Weights of a small mixture-of-experts language model, trained from scratch on English Wikipedia.
Size: 12 layers, vocabulary 4096.
Experts: 64 experts in each of 12 layers, 2 picks a token, a softmax router, a shared expert of 192 neurons.
Training: a variant of Adam for the experts, 351M tokens, 5356 steps.
Below are experts of layer 7 (counted from 0) of a mixture-of-experts language model. Rows are named router (the router's row for the expert), down (a neuron's output weights, with its number) and show model dimensions 0-223. Each number is 128 + 32 x the weight over its row's rms, rounded and kept within 0 to 255.
Before each expert's rows: "comes before" lists some tokens at least twice as common just after its tokens as in all text. This comes from a sample of Wikipedia text that the model never trained on. Tokens count by the router's weight.

# expert 26
comes before: " ", "o", "ia", "a", "i", "z"
router [110  66 100 109 105 115 161  82 154 128 212 111 148 119 117 146 171 118  73 144 166 155 129 110 148 170 129 106 139 128  72 173  90 113 165 171 212 132 133 155 208 104 111 147 101  67 145 103  73 131  98 153 163 173 184 163 161 151 126 136 111 111 103 175 120 189 165 144  64 127  74  80 100  87 130 194 144 132 149 136  93 169 119 127  88 125  99 114 118 154 112 104 135 142 152 146  98 131 141  81 103 179 156 137 150 150 141 126 108 106 145 154 136 103 135 185 115 121 148 193  56 148 165  85 140  85 145 143  66 175 137 125 162 119 186 117 105 143 114  93 119  93 189 126  73 139 145  79 107 128 106  95  85  82 133 131 130 120 163 138 153  89 142 162 152  81  75  92 170 138  88  69 121 155 155 142 136  98 108 140 102 177 132 124 155 112 123 102 134 103 145 139 190  80 103 160  77 137 121 150 117 166 121  76 136  98 101 143 132 190 116 174 158  87  83 117 103 144 132 114  88 160 117  96]
down0 [ 99 164 177 110 129 128 133 147 202  88 122 107 150 119 132 152  98  73 139  97 140 131  76 134 145 167  97  90 103 107 132  57  83 111 137 179  83  91 147 146 141 151 103 165 122  42 188 121 132 152 148 151 142 148 157 136 126  92 125  66 154 159 137  87 153 196 208  74  94 156 151  96 142 119 145  82 147 151 117  98 139 163 120 138 160 151 134 119 140 116 129 104 151 135 117 120 100 103  67 124 146 101  98 149 113 106 136  70 137 141 130 150 169 144  96 151 120 161 197 147 161 141 187 109 152 116 136  95 155 102 130 162 147 142  95 115  97 160 147 122 117 156 146 116 177 116 145 122 123  86  85 140 136 105  97 140 156 132  85 126 150  91  62 174  67  91 135  94 183  92 146 141  81 199 142 150 150 107 105  89  94  75 214 131 135 135 188 181  82  67 121 188 146 110 127 146 118 143 119 139 143 110 148 121  74 119 134 156 191 134 115 133 109 160  83 135  50 145 173  76  69 135 116 111]
down1 [ 87 161 157 185 118 119 158 130 117 139 116 136 130 116 134 170 132 157 155  98  68 208  83 132  63  79 125 120  74 133 157 142 179 120 108 151 168 106 119 180 195 158  97 162 143 127  50 108 197 131 183 110 120  49 106 101 162 151 164 123  67 161 205 143 161 110  92 142 111 148 144  90 128 118 208 145 132 119 118 166 118 105 124 127  85 196 152 147  96 123 113 141 102 119 153 141  96 113 102 135 140 147 114 120  79 143 131  68 103  83 101 138  84 162 145 114 126 142 112 153 128  94 166 110 186 117  87 131 122  71 133 106 101 151 106 215 154 133 186  59 130 117 132 117 128 135 102  96 133 116 133 164  99 150 102  93 140 149 110 138  94 123 175 125 135 146 113 153 115 132 145 154  75 134 139 161 149 125 156 150  75 159 119 104 133 129 160 137 131  83 113 147 113 143 127 103  67 121 147 148 180 153  83 146  78 135 130 178  51 147  64 149 105 116  83 147 168  75 147 145  46 148 134 123]
down2 [136 115 173 147 138 134  93 181 134 141 177 135  88 169  42 104 109 135  70 165 129 151  88 135 101 146 148 137  97  91  96 155 203 102 130 100 155 166 106 108 115 135 155 134 138 156 137 109 146 108 115  68 113 129 157 116 118 115 107 137 164 126 138 155 128 120 143 124 156 112 140 172 152 104  97 166 117 146 121 162 129 158 108 185 128 151 120 171 148 113  86 123 128 131 187 102 102 114 159 213 108 168 131  96 137 106 135  92 152 156 148 101  96 140 155  60 133  79 131 115 157  87 226 156 126 147 166 126 176 179 139 111 111 180 158 166  76 106  95  81 168 159 175 140 154  82 106 120 120 192  72 136 136  54 131  66 126 129 138 156 107 125  88 165 118 115 146  96 105  76 163 117 131 131 160  71 165 138 169 148 121 169 118 155  93  87 172 171 162 116  89  80 104  86 102 143 144  97  95  59 128 106 103 111 166  70  70 133 162 158  91 160 156 107 205  84 138 137 110 129 109  76 129 136]
down3 [125 145 130 211 123 117  91 181  94 138  65  99  72 134 106 121  63 118 110 129 147 158 123 101 142 113 126 114 143 151 135  78 156  97 126  61  85 141 182 169 103 186 149 111 122  88 158 204 137 111  98 129  77 149 163 144 130  45 141 186 145 120 113 142 111 104 192 107 187 156 170 152  62 159 137  94 130 142  73 117  56 132 141  88 193 117 137 120  77 131 134 132  85 168  76 145 128 129  97 135  92  95 134 167 100 150 132 129 157 148 116  21 123 167 115 149 153 176 108 146 115 140 154 111 174 127 147 126 139 120 124 146 103 160 147 127  85  63  76 193 151 160  94 156 148 168 161 133 124 135 131 200 131 121 159 155 118 108 164  91 124 119 109 108 112 139 158 117  97 118 113 170 152 150 105 123 128 170 142 155 119 126  91  70  90 102 102 165 154 170  88 163  91  99 150  76 138 126 147  91 117 163 108 174 148  93 137 107 124 115  90 112 142 151 185 139 129 184 175 126 143 148 154  90]

# expert 42
comes before: " a", " the", " and", " but", " well", " to"
router [121 131 167 149  41 105 112 122 115  91 122 105 168 152 162 169 148 151 141 165 151 158 120 106  65  93 102 152 148 147 153 112 161 153 196 204 186 102  91  82 128 154 144 108 171 134 101 104 155 131 151 180 128 113 146 159 155  70 162 132 144 134 119 119 170 115 139 192 146  92 175 118 110  74  75 138 114 135 126 112 159 127 124 174 152 137 105 109  92  72 108 142 147 141 162 137 104 207  90 158 108  81 142 133 132 108  96  84 118 127 164 121 116 127 126 119  54 142  99 131 159 145 129 125 161 112 115 128 157 136 152 127 107 146  90  90 146 128 154 129 112 136  98 150 171 103 138 144 126 152  60 176 102 100 124  45 106 109 111 103 142 105 130  59 110  59 186 106  83 142 115 145 103 142  93 155 134 102 119 115 130  78 155 129 142  85  84 155 127 187 159 128 115 164 164 162  99  57 163 192  88 135 106 127  87 155 172 131 205 110  96 175 158  68 123  86 153 103 157  73 144 182 156  96]
down0 [107 153 172 121 142  80 121 112 105  87 153 130 154 111 145 135 179 117 143  97 159 106 128 109 134 124 163 125 146 134 141 112 119 154 180 147  82 118 124 150  83 138 199 106 136  65 129 122  79 134 103  84 143 152  81 118 106  70 154 132 156 131 144  86  93 140 187  72  88 116 121 128 125 105 127  32 168 164 152 105  84 143  73 125 183 105 125  70  86 177 118 124 151 145  99 125 114 135 175 129 144 168 135 195 128 141 119  87 146 133  78 148 126 133 128 138 170 184  96 196 103 105 181 129 175 102 133 123 154 135 166 118 108 135  75 131 120 119 115 150 146 122  94 140 117 151 120  88  95 152  41 140  56 129 117 121 144 128 126  94 150  85 111 165  96  86 119 141 103 145 178 117 135 120  96 132 121 195 140 160  96  61 195 152  69  86 171 163 121 190 127 136 132 190 119  94 164 133 112 117  90  91 133  95 128  71 128 141 168 206 118 139 168 177 108 167  87 177 182  98 134  87 140 116]
down1 [150 114 120 138 117 103 129 131 153 106 118 129 154  81 173 162 185 153 149 150  79 144  50 132 110  99 136 164 120 152 148 139 141 132  99 143 158 212 145 133 104 120 135  92 126 114 139  73 127 125 160 122 106  99  94  95 159 161 113 134 147 148 143 147 130 149 184 176 172 164 166  83  82 138 173 139 116 182 176 121 151 123 152 143  95 187 113 140 143 123 167 114 118 114 154 126  77 140 131  83  86 144 112 134  49 102  98 141 150  63  98 107 136 154 118 111  96 117  78 191 105  89 130 133 140 113  97  89  95  70 140 131 140 101 106 159 152 150 158 117 170 145 104 152 146 139  88 155  83 173  90 176 169 194  90  92 128  94 122  98  60  94 198 129  66 118  86 115  47  68 135 139  99  43 182 154 141 140 148 173 110 145 130 131 107 154 127 121 106 137 142 138  97 155 130 120  71 178 166 152 159 124 128 183 103 107 114 166  55  91 168 157 140 138  74 125 134  72 170  89 145 122 161 135]
down2 [117 139 125 167 179 120 147 151  94  95  83 149  98 110 120  99 184 152 156 179 148 122  62 158  93 165 116 179 108 141 133  98 125  97 141  81 108 118  91 155  78 144 145 101 125 151 120 117 124  74 124 118 160 138 119  67  95 130  87 121 177 159  91 149  87 162 144 109 118 155 203 142 112 147 149 112 135 106  75 148 165 188 137 118  83  97 157 103 114 155 127 138 157 119 149 109 110 126 123 158 128 149  93 158  73 145 149 111  80 163 150 130 173 151 158  69 104 106 158 164 139 155 149 167 114 159 136 125  92 182 126 103 124 138 146 179 158  88 103 102 210 114  93 138 122 104 155 143 193 173  81 118  87 111 151 103  78  90  63 129  85 138 137 178  74  57 148 162 124  13 146 143 145 150 150 107 140 101 155 137 121  72  72 141 127 137  73 161 113 168 114 101 158 126 124 158  69 112  99 109 125 103 127 138 113 111  98 196 176 203 119 109 115 192 111 117 127 130  97 141 115 139 170 170]
down3 [132 117 142 149 113  85 157 127  99  21  71  83  90 154 183 138 180  99 171 147 158 148  88  71  59 133 147 145 123 155 158 141 112 114 182  71 170  81 125 145 101 165 101 141 159  98 169 187 110 154  97 117 158 157 105 150 121 134 145 133 130 168 131 159 167  97 158 121 133 182 116 113  75 144  97  60 131 147 108 130 126 156 160 141 193 119 104 145 132 132 100 113 121 150 137 115 139 120  93 129 143 127 126 197  89  87  80 120 100 151 117 110 110 129 105 102 138 167  99 183 166 139 126 118 110  94 132 142 106  79 117 139 124  60 114  99 115  98 133 151 131 164 172 168 171 132  79 115 154 166  72 135  65 114 153 141 112  78 133 168 152 107 189 124 103  85 172 138 146 125 184 149 169 198 155 134 145 185 165 180 140  77 139  77  78 161 148 157 114 167 114 156 135 102 120  67  89  79 121  92  95 154 117 145 155  87  66 115 120  66 131 149 117 146 149 168 152 119 136 120 125  97  92 166]

# expert 10
comes before: " the", " a", " he", " it", " that", " they"
router [146 140 154 165 114  86 154 133 115 143  83 114 143 183 178 140 176 159 141 156 135 107 125 120 100 125  96 107 154 142 144 147 148 113 166 136 102 152 120  97 119 162 154  70 197 164  75 155  98 120 158 129  87 101 197 168 164 119  20 117 114 170 112  71 164 130 153 136 137 109 169 164 107 123 174  93 134 168 138 209 145 170 107 113 155  98 150 128 156 146 120  85  67 137 127 162 149 146  97  83 138 124 114 114 121 102 115  95 120 121 143 101 166 164 132  76 108 128 131 136 156 121 168 110 112  41 116 117 150 143 139 108  95 128  69  94 147 124 163 107 103 132 117 139 197  78 103 150 101 179  66  86 131 159 121 129 146  63 143 137 132 153  80 130  84 113 158  36 182  97 189 143 139 114  85 164 124 109 144 126 136  92 200 139 105 114  89 150 111 130 155 112  99  96  98 148 114  52 113 155 115  81  83 110 147 113 126  65 163 160 126 131 149 116  89 116 168 145 183 118 148 177 182 122]
down0 [ 94 140 212  94 156 139 154  67 122  82  93  92 118 137 137 120 134 110 164 129 163  96  83 106 185 126 145 150 139 118 132 134 122 118 137 134 124  91 104 188  78 165 176 168 143  74 155 126  89 124 138  88  95 186 117 120 103 131 143 137 134 148 116 112  57 137 255 115 108 161 145 137 140 133 113  72 123 183 163 136  88 143 142 130 145 153 149 119  81 182  97 131 183 156  95 132 148 148 131 131 141 162 157 165  90 159 115 112  85 123  75 118 120 109  68 126 116 116  87 224 108 134 177  87 158 123 174  88 141  92  92 145 122 107  86 103 109 140 135 165 148 141  73 167 126 118 163  95 110 130  80 165  64 127 121 115 135 179 125 110 198  94 117 148 126 102 168 118 116  90  91 134 160 166 144 144 131 167 138 118 116  51 141 142  95 113 119 121 117 135 190 105  87 170 101  93 149 191 106 126 121  84 125  68 115 133 124 124 131 156 120 142 127 133 117 183  82 135 155 140 134  71 121 114]
down1 [140 113 126 140  36  74 122 117  78 128 127  75 134 151 164 130 134 118 147 131  87 159 155 130  78  80 104 126 134 122 135 137 165 145  73 147 180 141 100 141 189 123 135 127 107 133 186 124 138 149 143  92 141  79 102 116 193 116 142 111  97 131 156 153 117 150 131 166 113  92 154  77  96 135 177  82 131 173 135 148 181 154 192 106 155 149 156 136 117 123 124 158 128 132 152 165  17 170  61 105 105  86  99 125 130  75  89 150 135  96 106 148 166 147 109 139 133 136  91 162 143  81 178 160 129 130 153 117 129 146 123  41 140 122  68 139 123 121 148 105 136 158 117 132 135 174 146  94 107 116 120 147 102 119  79 111 130  74 168 143 113 164 202 139  84  62 132 125  71 120 168  91 151 115 218 174 147 156  57 158 167 172  89 179 177 145 106  79 130 131 104 166 145  94 131 104  96 125 130 165 120 160 119 145 146 161 129 125 133  65 124 138 169  89  91 137 167 179 122 155  85 107 131 123]
down2 [192 136 138 165 159 178 103 167 115 168 103 126  55 124  89 112  89  77 154 109 145 150  74 138 155 100 131 128 111 151 140 134 142 135 155 110 199 155 100 141  45 154 133  74 128 110 120 103 207  69  94 134 144  82  70  85 120 144 117 124 144 108 130 181  93 163 154 198 155 144 116 121 116 185  89 116 134 131  95 147 135 118 111 128 141 119 222 153 153 134 101 144 137 195 203  97  97 119 134 185 131 119 162 169 110 144 101 115  43  87 109 139  84 160 158  99  70 190 153 146 150 129 155 124 127 108 105 141 162 198 110  80  91 147 147 155 109 108 158 106  98 140 124 185 133 139  60 115 129 166  98 158 121 163 108 120 132 122  95 118 124 172 119 140 155 105  90 147 134  15  97 168 120 131 145 123 133 156 104 157 148 109  86 119  89  92 140 197 141 126 116 135  97 139  83 144  64 100 111 126 111 109 141 160  96 149 124 141 116 145  72 127 140 124  99 140  96 153 118 116 135 158 150 136]
down3 [103 116 118 127 136  88 142 105  83 127  99 140  64 123 121 126 122  97 129 176 151 179 146 137 100 159 147 119 117 118 191 166  90  94 134 122  73 115  91 171 156 186 142 122 159 121 143 182  87 147 137 155 157 167 191 185 153 146 117 133  72 121  83 181 134 133 121  94 163 169 108 118  85 138 132  98 101 159 163 175 118  57 192 101 145 144 171 135  86 119 170 114  56 128 123 176 143  87 112  92 196  69  96 116 110 109  75 187 101  98 116 124 146 141 145 139 120  83 122 120 153 120 127 125 118 103 146  96  42 167 155 113 106 119 102  87  87 121 124 126 124 117 102 122 199 170 129 113 153 149 156 157 126 133 151 154 102  83 134 150 147  99 128  50  85 117 196 110 115 214 115 135 119 107 158 136 125 127 125 182 130  58 124 106 160 154 122 141 117 135  97 172 119  75 140 144 109  76 169 104  77 132 117 149 135 159 154 156 176 111 132 128 184 103 218 150 125 114 136 103 147 152 143  67]